config.yaml
head_dim: 64
norm: "rmsnorm"
positions: "rope"
Below are experts of layer 7 (counted from 0) of a mixture-of-experts language model. Rows are named down (a neuron's output weights, with its number) and show model dimensions 128-255. Each number is 50 + 10 x the weight over its row's rms, rounded and kept within 0 to 99.
Before each expert's rows: a language model's description of what the expert responds to. This comes from a sample of Wikipedia text that the model never trained on.

# expert 62
Description: Pipes, parentheses, degree and prime signs, numbers in birth dates, coordinates, and athletics results, such as born, medalist, °, m.
down1:38 54 55 46 42 47 51 47 43 36 46 36 69 45 49 51 46 54 31 47 37 46 61 49 70 47 44 39 36 56 50 44 56 51 60 18 46 81 43 42 66 46 40 52 73 27 54 51 70 47 49 33 29 44 39 47 51 53 53 47 51 45 50 57 43 41 32 41 34 67 39 44 67 66 24 56 34 40 50 44 54 44 60 44 51 59 45 55 41 37 44 34 46 63 42 52 40 65 47 61 57 42 44 33 38 39 52 54 50 54 32 37 50 51 52 43 44 48 49 53 63 37 54 48 46 46 26 53
down2:59 45 62 52 61 50 36 40 47 43 45 54 39 48 52 37 61 47 47 50 56 49 65 64 35 57 54 62 49 43 68 51 43 42 48 55 36 58 71 54 41 41 47 42 86 55 48 37 48 41 54 58 44 54 48 42 45 56 38 51 51 36 48 55 67 55 53 41 23 34 53 50 27 40 47 63 45 48 54 72 58 25 50 70 60 41 69 50 57 41 63 64 57 50 46 57 33 40 53 31 48 56 74 40 58 34 66 49 45 44 43 44 48 55 46 46 55 48 63 36 61 45 56 67 46 44 55 42
down3:65 48 54 66 52 44 46 47 39 40 45 63 46 61 35 61 62 44 41 51 56 61 45 32 66 47 44 44 36 60 44 38 48 61 48 40 41 51 49 44 25 43 64 25 74 36 27 40 47 50 58 46 63 40 52 42 49 41 59 33 50 40 63 58 51 39 37 33 65 48 49 59 48 55 44 51 40 57 25 34 60 43 45 48 36 62 46 63 55 59 49 57 43 41 49 71 61 43 68 57 53 43 64 39 43 52 52 54 51 47 44 45 51 38 48 51 56 58 41 49 50 42 51 39 47 43 55 53

# expert 49
Description: Years in tables and episode lists like 2003, 2021, line breaks, and to, plus mid-word pieces in technical words like hypercal(c)emia.
down0:47 50 61 63 39 34 74 64 47 54 47 55 40 48 43 61 59 44 43 48 55 48 57 28 55 51 54 46 52 48 54 42 43 51 41 46 27 36 59 48 50 71 50 40 55 61 54 52 50 51 59 52 45 60 51 45 48 77 37 30 38 51 60 62 52 61 37 44 52 50 66 66 42 80 40 30 45 50 46 49 51 44 51 80 40 47 67 54 54 65 53 53 55 41 45 47 47 57 43 51 39 74 60 51 39 49 48 40 48 54 50 57 57 40 62 60 47 47 53 41 63 61 50 50 57 37 33 39
down1:45 41 67 38 65 28 51 41 38 35 59 56 64 37 40 36 37 54 46 59 53 37 38 36 39 51 61 48 61 47 54 43 49 49 56 46 29 45 64 57 37 70 55 29 64 65 68 38 61 47 61 38 47 54 51 45 47 38 52 40 46 53 56 39 65 49 33 55 48 34 55 50 53 53 68 65 51 52 49 72 60 43 36 47 59 79 42 38 37 30 46 32 58 41 52 65 50 41 61 49 43 68 65 58 45 50 67 51 51 46 37 54 49 51 48 64 51 51 40 50 35 49 54 42 57 51 69 45
down2:51 50 67 48 52 37 72 44 45 53 46 39 39 52 56 40 56 75 57 49 49 53 58 49 65 42 62 58 44 35 54 75 57 56 59 43 61 51 55 54 56 46 58 37 42 54 28 51 53 47 67 63 53 55 49 56 64 57 44 54 56 46 46 48 36 72 49 67 35 40 61 50 44 54 40 57 47 55 52 41 51 53 62 30 30 50 49 39 59 40 61 52 51 44 50 53 34 55 45 58 55 49 46 47 35 50 63 50 55 56 49 61 39 59 61 47 42 54 40 40 58 49 49 68 32 52 62 52

# expert 0
Description: Commas in dates and clauses plus relative words and adverb endings, such as March 14, 2003, that, which, Roughly, Nearly.
down0:36 42 45 50 43 53 52 58 46 54 62 44 42 56 39 41 40 31 52 52 48 49 56 40 32 56 46 54 50 42 45 62 53 35 48 52 57 50 54 59 65 63 62 48 31 54 58 55 52 55 55 37 51 48 39 74 43 32 30 38 44 41 41 49 43 48 37 58 51 64 62 41 49 39 33 57 36 54 33 46 50 57 42 58 35 44 55 61 36 48 54 39 63 38 43 48 48 39 48 51 56 35 50 38 57 50 41 36 49 47 40 62 47 43 48 66 59 55 45 43 53 43 65 64 58 44 75 43
down1:56 60 56 39 23 41 50 50 49 51 46 39 55 46 36 51 50 59 49 55 34 55 35 31 54 40 29 46 48 56 48 47 68 60 52 35 50 62 38 39 44 49 42 54 67 57 41 52 42 69 41 41 72 54 40 44 61 57 54 70 34 46 58 43 43 50 59 51 87 44 62 42 55 41 43 63 48 59 45 47 63 56 50 43 51 63 58 32 47 51 33 43 54 52 66 53 42 53 51 48 49 64 45 49 56 52 41 47 57 40 53 38 54 48 45 51 39 64 50 66 52 59 53 40 56 40 59 44
down2:46 51 57 58 60 48 35 46 65 55 42 50 33 55 63 31 49 45 37 45 67 37 43 47 53 47 41 36 53 50 43 52 54 62 52 40 53 50 59 54 53 51 50 28 54 60 47 54 47 45 50 50 57 55 47 65 46 43 66 44 56 34 46 55 45 55 56 63 52 51 40 44 67 66 41 54 50 48 50 45 49 53 62 40 46 54 59 72 60 60 58 54 50 50 50 52 56 49 55 57 52 36 69 52 48 63 54 56 44 51 46 47 75 52 70 45 61 37 61 35 45 45 57 63 49 46 46 37

# expert 26
Description: Middle syllables of non-English surnames, especially Japanese and Slavic, such as Ish-ik-awa, Ham-ag-uchi, Yosh-im-ura, and lowercase word pieces generally.
down1:55 59 37 60 52 37 58 54 50 62 54 56 60 32 46 64 48 54 53 41 49 44 50 41 51 65 58 52 60 45 40 44 47 50 35 48 58 52 55 45 50 64 49 43 62 43 29 59 11 59 45 37 63 60 43 69 32 55 59 48 51 29 52 53 66 51 50 39 50 62 51 46 39 38 65 48 38 50 60 47 45 31 49 35 66 52 51 37 35 82 45 46 57 44 38 50 37 41 58 51 56 57 58 44 47 56 51 55 47 46 55 46 55 46 69 55 65 43 73 49 50 54 60 53 47 63 38 41
down2:48 57 58 62 44 56 44 57 50 41 43 50 51 43 73 49 61 38 43 45 51 33 31 46 54 56 40 63 58 50 32 52 43 62 43 35 36 75 41 44 54 56 59 61 37 40 60 37 54 50 42 45 44 48 57 42 64 43 56 44 32 38 59 52 48 43 57 41 55 46 48 62 53 52 66 47 40 36 81 50 69 34 55 46 29 57 41 43 42 39 57 60 47 70 52 51 62 56 59 48 57 46 53 67 52 42 32 47 53 55 37 56 39 40 51 58 54 38 40 45 51 30 37 52 42 47 43 39
down3:51 56 54 54 42 49 47 55 50 44 33 49 47 39 43 38 53 46 53 54 44 59 53 70 68 64 45 50 58 51 58 50 47 53 46 38 82 32 51 58 46 62 49 56 54 53 47 48 39 57 55 52 43 42 53 51 41 46 55 48 35 46 62 41 51 36 45 55 54 64 55 47 59 34 35 47 46 46 57 23 67 43 54 65 41 33 49 48 54 37 30 49 44 46 58 57 59 66 33 38 46 36 32 68 51 56 51 56 62 47 55 50 36 43 40 59 56 61 48 51 38 50 55 48 45 38 57 42

# expert 29
Description: In after sports scores, and during, throughout, while, when, week, month introducing when or where events happened.
down0:44 48 50 44 54 63 45 49 48 39 65 40 60 47 31 37 30 57 43 66 54 59 65 49 39 75 54 56 39 45 58 53 44 48 29 48 46 41 43 56 46 50 54 58 46 48 48 40 45 56 42 42 51 42 40 39 61 36 39 57 42 42 39 44 36 56 51 66 40 46 43 48 49 53 53 45 58 44 71 49 65 46 64 55 48 45 43 63 54 47 46 50 55 77 54 58 36 34 37 63 41 58 54 44 43 36 53 42 39 51 53 47 44 63 55 70 40 61 52 44 50 43 30 61 43 38 51 22
down1:48 41 50 44 55 53 34 51 41 57 39 43 72 55 71 61 42 30 71 41 35 40 54 61 45 32 61 53 35 62 48 63 41 41 67 44 50 55 57 72 44 44 49 70 71 40 52 53 64 44 48 46 41 62 37 24 51 81 46 53 49 62 67 41 67 47 52 52 53 51 36 40 45 46 35 32 41 56 36 44 66 59 46 38 57 42 50 49 68 27 53 51 47 42 52 51 50 58 59 51 46 62 52 36 25 49 65 41 51 51 59 35 61 59 37 47 44 53 54 60 36 49 53 31 41 41 46 51
down2:67 53 44 21 64 69 43 52 45 38 47 44 74 56 37 43 49 41 57 66 49 41 45 53 46 44 67 38 45 52 43 44 48 57 52 69 58 41 45 44 46 40 61 40 59 44 50 42 42 56 50 62 37 64 39 48 47 35 60 46 57 18 46 67 54 59 66 61 70 55 43 49 36 54 52 46 56 58 68 53 55 54 46 43 54 64 56 56 37 59 53 48 40 51 46 41 78 51 53 40 60 52 57 52 31 44 63 50 29 43 57 65 37 73 42 55 47 62 43 55 50 52 36 56 47 58 53 51

# expert 18
Description: Line-initial list dashes and nouns in agency names or after he/she, such as Bureau of, Department of, took.
down0:46 38 50 51 49 43 64 54 49 50 53 33 62 48 53 65 60 46 63 60 50 64 54 63 56 48 45 53 68 52 55 51 39 50 50 42 52 41 43 54 49 45 68 49 55 26 73 43 56 64 45 67 42 55 42 43 57 55 34 48 44 52 48 43 43 46 49 50 43 36 64 41 45 63 60 50 54 48 48 48 54 24 49 46 56 57 60 48 52 67 69 71 55 54 33 60 49 45 55 41 45 55 60 47 75 43 39 34 40 70 66 42 67 42 61 50 42 49 49 68 39 56 40 60 50 46 59 54
down1:39 52 46 60 57 59 58 44 49 58 48 42 48 47 54 59 38 44 35 45 53 48 58 51 57 42 52 52 38 51 55 50 72 52 62 54 47 61 46 53 35 47 47 55 45 40 36 38 48 54 45 54 60 66 64 54 49 57 34 39 62 72 37 69 46 52 64 22 37 58 44 45 59 50 39 37 51 43 36 29 53 53 49 43 31 57 47 39 40 51 45 44 40 47 57 65 66 53 49 49 53 53 41 60 52 43 57 39 37 41 55 37 48 60 50 61 49 49 66 50 72 54 47 41 38 67 44 44
down2:33 47 57 71 55 56 33 50 57 42 47 45 68 45 70 57 50 45 53 52 51 36 60 46 24 63 50 45 47 43 41 36 65 24 57 38 49 45 47 48 40 54 46 55 42 40 68 50 65 62 42 47 60 55 39 47 51 57 36 62 55 54 46 45 53 51 36 58 47 40 56 75 51 38 43 53 73 62 50 45 37 51 44 51 47 54 42 48 73 30 44 35 52 59 50 44 55 49 44 66 42 50 42 26 52 43 56 73 55 53 51 42 33 37 44 43 60 57 52 46 64 55 46 53 45 46 57 43

# expert 51
Description: Prepositions starting a phrase in biographical or historical prose, such as in, on, during, after, until, often before dates.
down0:39 63 60 69 55 66 47 46 52 67 48 48 42 63 65 60 56 27 55 50 43 57 48 41 48 47 38 53 57 45 57 25 43 72 44 62 52 56 47 39 26 50 42 45 66 59 42 51 49 49 33 39 54 48 41 62 45 47 48 43 57 59 60 53 52 45 47 43 53 54 49 45 69 68 54 53 39 56 60 39 42 41 41 45 52 38 54 49 49 51 60 50 49 54 49 50 55 52 45 47 65 52 51 46 41 45 68 37 34 42 42 37 56 49 45 51 44 36 46 40 58 51 67 60 52 26 48 39
down1:44 38 70 42 41 52 56 37 45 32 47 46 34 39 42 58 51 49 45 58 53 49 54 44 54 49 41 68 43 59 56 37 46 57 49 56 43 44 60 46 52 64 58 40 37 44 48 35 51 64 68 52 77 58 47 64 42 48 55 44 57 51 54 63 58 58 23 56 54 53 44 49 59 55 45 34 41 44 50 61 48 61 53 44 56 48 55 64 42 64 57 54 63 60 63 61 43 53 47 53 59 51 54 41 40 49 62 54 51 57 62 56 50 43 57 32 55 34 58 56 32 40 47 49 53 37 40 63
down2:45 39 76 67 55 49 53 45 52 25 33 61 51 51 48 32 49 33 51 60 50 40 46 54 62 49 34 38 50 51 35 45 39 44 56 49 47 52 52 40 54 71 40 46 49 51 52 53 45 63 37 53 41 49 53 53 29 45 54 47 64 54 56 66 52 53 49 61 64 54 61 54 36 53 60 49 52 51 53 49 49 37 30 56 31 58 72 38 45 19 40 70 42 51 53 52 47 41 38 45 46 67 20 41 36 50 56 45 58 47 51 40 48 46 46 49 57 55 55 47 58 56 50 39 45 41 44 65

# expert 5
Description: Numbers, hyphens and dashes inside scores, codes, dates and tables, plus sentence-start pronouns such as This, He, They.
down0:48 38 42 58 42 45 47 54 56 49 47 67 43 48 38 31 51 58 38 51 55 47 46 63 53 47 63 55 41 59 42 52 32 41 58 44 54 32 64 65 50 48 59 48 52 75 64 37 42 51 40 38 60 45 55 61 56 22 57 44 46 49 51 52 53 50 64 53 52 55 50 71 54 55 54 34 78 52 36 77 47 38 39 30 74 34 51 46 63 49 48 42 50 54 54 49 48 45 43 43 56 45 51 45 43 62 58 52 58 43 58 55 41 51 60 51 71 39 41 60 37 43 50 56 53 40 46 53
down1:45 53 50 52 54 37 38 28 40 33 48 45 74 33 47 36 46 46 44 55 51 53 48 56 46 52 37 68 49 61 52 64 42 51 47 54 60 28 71 40 66 56 48 61 42 38 55 46 44 48 55 42 36 36 58 42 46 52 51 31 45 50 56 56 59 38 56 48 50 81 68 43 47 57 53 55 65 61 35 50 60 50 41 54 45 42 40 47 48 55 21 53 43 51 51 56 58 51 46 72 31 36 58 71 26 70 47 39 37 47 46 41 56 43 54 49 47 52 46 43 66 51 52 43 38 51 33 30
down2:61 57 44 52 41 58 59 45 56 47 08 69 37 47 60 77 48 40 55 57 43 28 32 60 60 40 59 51 51 52 40 40 60 33 50 26 63 60 64 67 45 61 40 44 36 50 63 54 72 56 74 47 36 40 56 46 48 50 42 49 56 43 59 58 49 45 51 66 59 60 48 51 66 58 32 61 49 56 43 52 56 45 52 49 65 31 32 43 65 41 45 60 37 50 50 65 57 67 43 58 59 28 42 32 44 55 50 40 36 43 39 54 42 47 53 60 65 50 57 56 50 51 53 58 66 54 58 51

# expert 25
Description: Common nouns like known, such, character, system, -ism in descriptive prose, plus mid-word pieces of Latin species and foreign names.
down0:32 36 45 57 53 65 58 68 61 36 51 53 40 41 47 62 43 52 55 36 68 57 56 65 42 67 46 40 46 51 59 53 47 60 57 52 54 52 60 52 58 49 61 45 51 71 24 45 53 39 34 49 60 64 49 64 55 55 46 38 66 45 69 58 34 40 47 60 39 49 50 49 82 47 55 51 49 47 73 47 48 57 53 54 62 53 63 46 67 54 60 54 34 67 50 41 56 62 56 42 32 38 62 49 60 73 78 53 59 75 57 40 49 54 51 57 47 56 47 59 52 69 68 57 58 22 43 49
down1:60 44 42 50 48 45 38 43 42 48 23 43 55 46 55 45 33 52 38 44 40 70 58 39 38 36 50 45 39 47 54 46 55 39 65 52 49 31 13 58 63 45 52 46 29 46 38 43 44 47 59 67 54 37 57 37 46 43 34 63 45 54 54 54 51 39 53 38 40 69 46 43 66 67 44 34 49 53 55 42 59 49 30 64 56 68 41 43 50 53 61 76 52 81 46 50 46 55 49 66 49 46 53 43 48 59 21 53 51 56 50 18 59 45 49 34 39 50 58 58 53 55 47 68 52 51 45 53
down2:41 61 31 43 62 40 36 58 66 56 60 75 50 65 63 35 42 41 46 49 45 59 53 65 53 47 55 37 51 43 43 29 51 47 60 46 69 46 46 35 58 53 38 45 55 70 45 53 45 55 46 52 37 56 47 52 42 30 55 40 54 63 59 44 32 53 38 46 51 65 48 50 10 48 45 49 45 44 40 56 44 65 28 41 35 39 51 60 46 63 52 47 42 37 53 55 46 40 25 33 52 50 35 44 56 51 50 42 53 51 37 42 45 51 64 53 39 53 53 41 52 56 51 54 28 35 55 40

# expert 34
Description: Country and region names and section-heading nouns, such as Kenya, Britain, Region, Counties, plus possessives and career words.
down0:50 56 50 52 46 57 56 43 49 44 55 34 50 34 45 39 52 43 42 71 61 44 54 59 49 68 27 54 25 42 51 49 35 62 55 41 41 58 50 53 35 55 64 51 43 59 46 48 57 40 60 46 39 45 59 46 38 52 59 55 40 61 56 62 38 58 51 54 52 19 55 61 56 45 44 44 58 41 36 41 37 80 54 65 68 35 48 21 48 44 57 37 55 49 58 51 47 56 46 57 47 48 35 53 54 45 41 45 71 55 38 52 61 39 45 61 46 49 44 55 43 57 47 47 53 48 51 61
down1:55 58 49 51 44 53 47 34 45 59 52 56 44 46 51 37 50 48 41 46 36 47 52 53 70 65 51 47 54 50 50 52 73 48 42 38 67 57 56 57 35 64 46 36 63 46 45 54 28 50 58 39 44 60 60 39 24 50 67 49 47 63 51 29 52 51 49 25 65 48 48 31 63 49 31 58 27 45 54 72 54 62 54 53 60 35 41 31 56 55 58 46 64 54 47 56 57 41 61 65 56 42 46 44 52 47 48 45 55 48 50 71 44 55 51 24 30 55 32 54 51 61 56 53 52 67 62 55
down2:60 54 52 49 57 52 54 68 50 36 59 50 53 63 44 49 44 45 85 40 60 51 38 58 53 59 69 38 42 47 45 43 53 56 47 45 70 23 44 42 61 58 61 54 34 52 37 49 52 44 66 35 52 54 47 45 59 72 46 57 42 44 47 63 38 49 54 52 42 61 48 57 56 47 55 57 54 57 55 56 52 27 47 53 54 48 47 44 30 46 36 62 48 43 56 60 54 51 35 47 48 41 60 74 37 36 57 48 56 55 57 63 45 56 42 54 34 47 55 51 61 36 58 51 58 46 59 32

# expert 13
Description: First letters or early pieces of capitalized names and titles, like T(ing Tings), A(pocalypse), plus by, been and month names.
down0:59 48 37 41 40 58 61 42 49 58 67 62 51 72 42 46 52 56 51 36 55 59 50 44 55 48 60 63 34 74 31 58 56 52 63 44 60 42 43 54 35 37 53 57 75 43 45 42 65 59 41 35 41 63 49 48 39 68 38 70 45 54 75 63 48 63 56 71 46 47 61 48 41 38 44 56 57 43 52 65 27 45 48 60 45 50 41 45 68 45 47 52 51 48 43 52 44 50 47 42 49 50 64 47 49 45 47 47 54 39 61 46 41 43 37 51 46 40 46 46 48 42 48 54 33 66 37 49
down1:65 37 56 44 60 40 49 72 39 48 55 39 70 53 53 58 41 54 41 29 53 55 62 40 45 46 60 52 47 51 48 49 51 64 54 51 42 45 46 29 45 45 49 48 57 69 48 50 49 64 40 60 47 49 45 41 50 33 72 37 53 50 64 49 52 51 48 40 50 45 58 41 66 63 54 60 60 54 44 47 58 60 46 56 66 46 44 46 60 38 51 48 54 62 57 41 41 43 51 46 73 51 63 53 57 49 56 39 55 62 40 52 61 49 41 59 31 55 52 46 57 38 43 37 51 48 70 37
down2:73 55 49 54 50 51 63 47 36 58 53 62 41 54 51 67 60 40 41 52 63 33 42 41 47 64 44 59 47 61 36 72 47 35 59 50 71 46 52 52 52 33 39 42 54 55 41 42 49 36 48 53 44 57 35 62 61 47 60 51 59 48 48 31 50 69 51 58 45 34 36 41 71 49 44 56 43 51 53 48 66 39 42 32 45 41 46 46 62 41 51 66 35 46 39 62 49 59 33 67 39 62 40 41 66 65 35 37 51 66 31 41 46 53 56 57 46 63 61 43 56 40 36 62 55 45 71 61

# expert 7
Description: Closing parentheses, pipes and hyphens in score tables, plus word-initial stems like disp, Tro, Sem in rare technical words.
down1:48 46 47 61 58 49 47 63 46 64 58 64 64 54 63 39 51 65 64 45 35 57 33 56 33 58 49 46 44 47 51 55 52 58 53 46 43 43 43 36 43 52 58 53 53 44 46 39 38 46 57 51 55 46 53 58 47 59 48 48 49 41 59 49 63 44 76 58 48 44 43 41 61 42 46 31 37 49 55 45 60 55 37 29 53 50 46 33 54 59 60 48 52 56 68 39 45 33 51 66 42 65 45 48 55 37 61 47 50 59 66 33 71 53 37 45 50 43 42 81 40 65 33 30 51 46 49 62
down2:47 41 53 62 45 49 61 47 44 41 52 37 58 57 47 54 26 44 51 39 50 56 30 58 44 83 40 45 55 74 61 44 35 37 43 39 44 44 48 38 43 55 50 49 36 54 53 40 55 48 55 48 33 41 47 64 47 50 51 48 56 54 32 72 54 55 41 53 53 76 45 58 45 35 65 43 38 66 41 49 49 52 35 68 65 46 51 49 33 62 44 42 59 61 63 62 62 31 45 25 70 61 69 40 63 39 57 40 50 63 64 41 31 59 56 47 49 46 39 43 36 53 50 27 53 49 60 47
down3:67 53 67 23 33 49 48 62 52 39 69 53 61 53 40 47 54 48 40 64 48 42 51 50 47 59 31 52 43 38 53 62 62 38 54 50 49 57 49 42 63 49 58 28 55 54 43 34 47 62 54 42 51 50 31 45 59 52 45 50 53 46 56 51 51 52 46 70 55 33 44 45 60 58 43 63 47 49 51 60 35 38 54 47 50 41 65 54 50 30 63 56 40 41 51 62 34 56 40 30 50 58 51 49 41 39 71 43 44 45 31 46 50 35 48 67 53 50 60 66 59 57 60 51 49 48 35 50

# expert 41
Description: It, there, was, is, on, with and motion verbs like went, runs, worked in running narrative and plot prose.
down1:48 32 26 59 36 52 57 50 52 49 61 62 79 46 51 45 40 47 51 49 48 38 64 48 42 60 48 40 57 58 39 47 58 44 46 42 42 24 65 60 39 52 43 41 47 46 55 43 43 58 46 35 42 54 58 57 51 49 47 60 55 57 52 42 49 68 45 77 49 62 63 53 50 26 36 56 54 42 56 52 72 30 53 41 57 55 51 45 46 27 54 42 66 39 76 61 71 36 45 45 66 49 49 56 57 40 23 68 75 36 56 50 48 45 56 51 54 59 49 20 51 45 59 64 47 51 58 50
down2:45 45 27 53 46 56 69 46 50 44 46 44 52 63 66 41 53 62 61 70 52 57 42 67 55 58 41 47 59 64 44 60 40 58 49 46 48 54 72 43 54 54 38 59 56 56 44 62 34 29 69 51 58 55 41 67 72 63 46 61 50 40 60 51 42 58 51 48 59 35 48 39 46 57 30 40 63 49 57 49 43 55 54 71 44 58 46 55 52 33 40 18 34 42 49 44 48 74 56 38 36 54 37 52 48 50 39 35 46 43 63 52 59 29 48 38 55 46 60 48 48 78 46 41 41 35 54 49
down3:53 36 71 42 55 41 66 65 52 49 44 46 47 54 58 44 40 61 49 39 37 58 55 50 51 43 49 55 51 60 46 43 52 39 43 59 54 58 49 54 45 50 52 50 41 61 38 37 61 51 60 51 67 43 49 51 54 69 29 23 38 44 64 60 71 41 51 45 47 57 59 46 43 42 54 43 63 24 46 59 42 44 53 45 48 56 68 51 42 54 65 45 54 46 43 41 47 44 42 41 62 50 55 55 66 48 50 51 44 39 43 63 54 63 51 48 40 63 58 54 60 52 40 69 49 52 55 45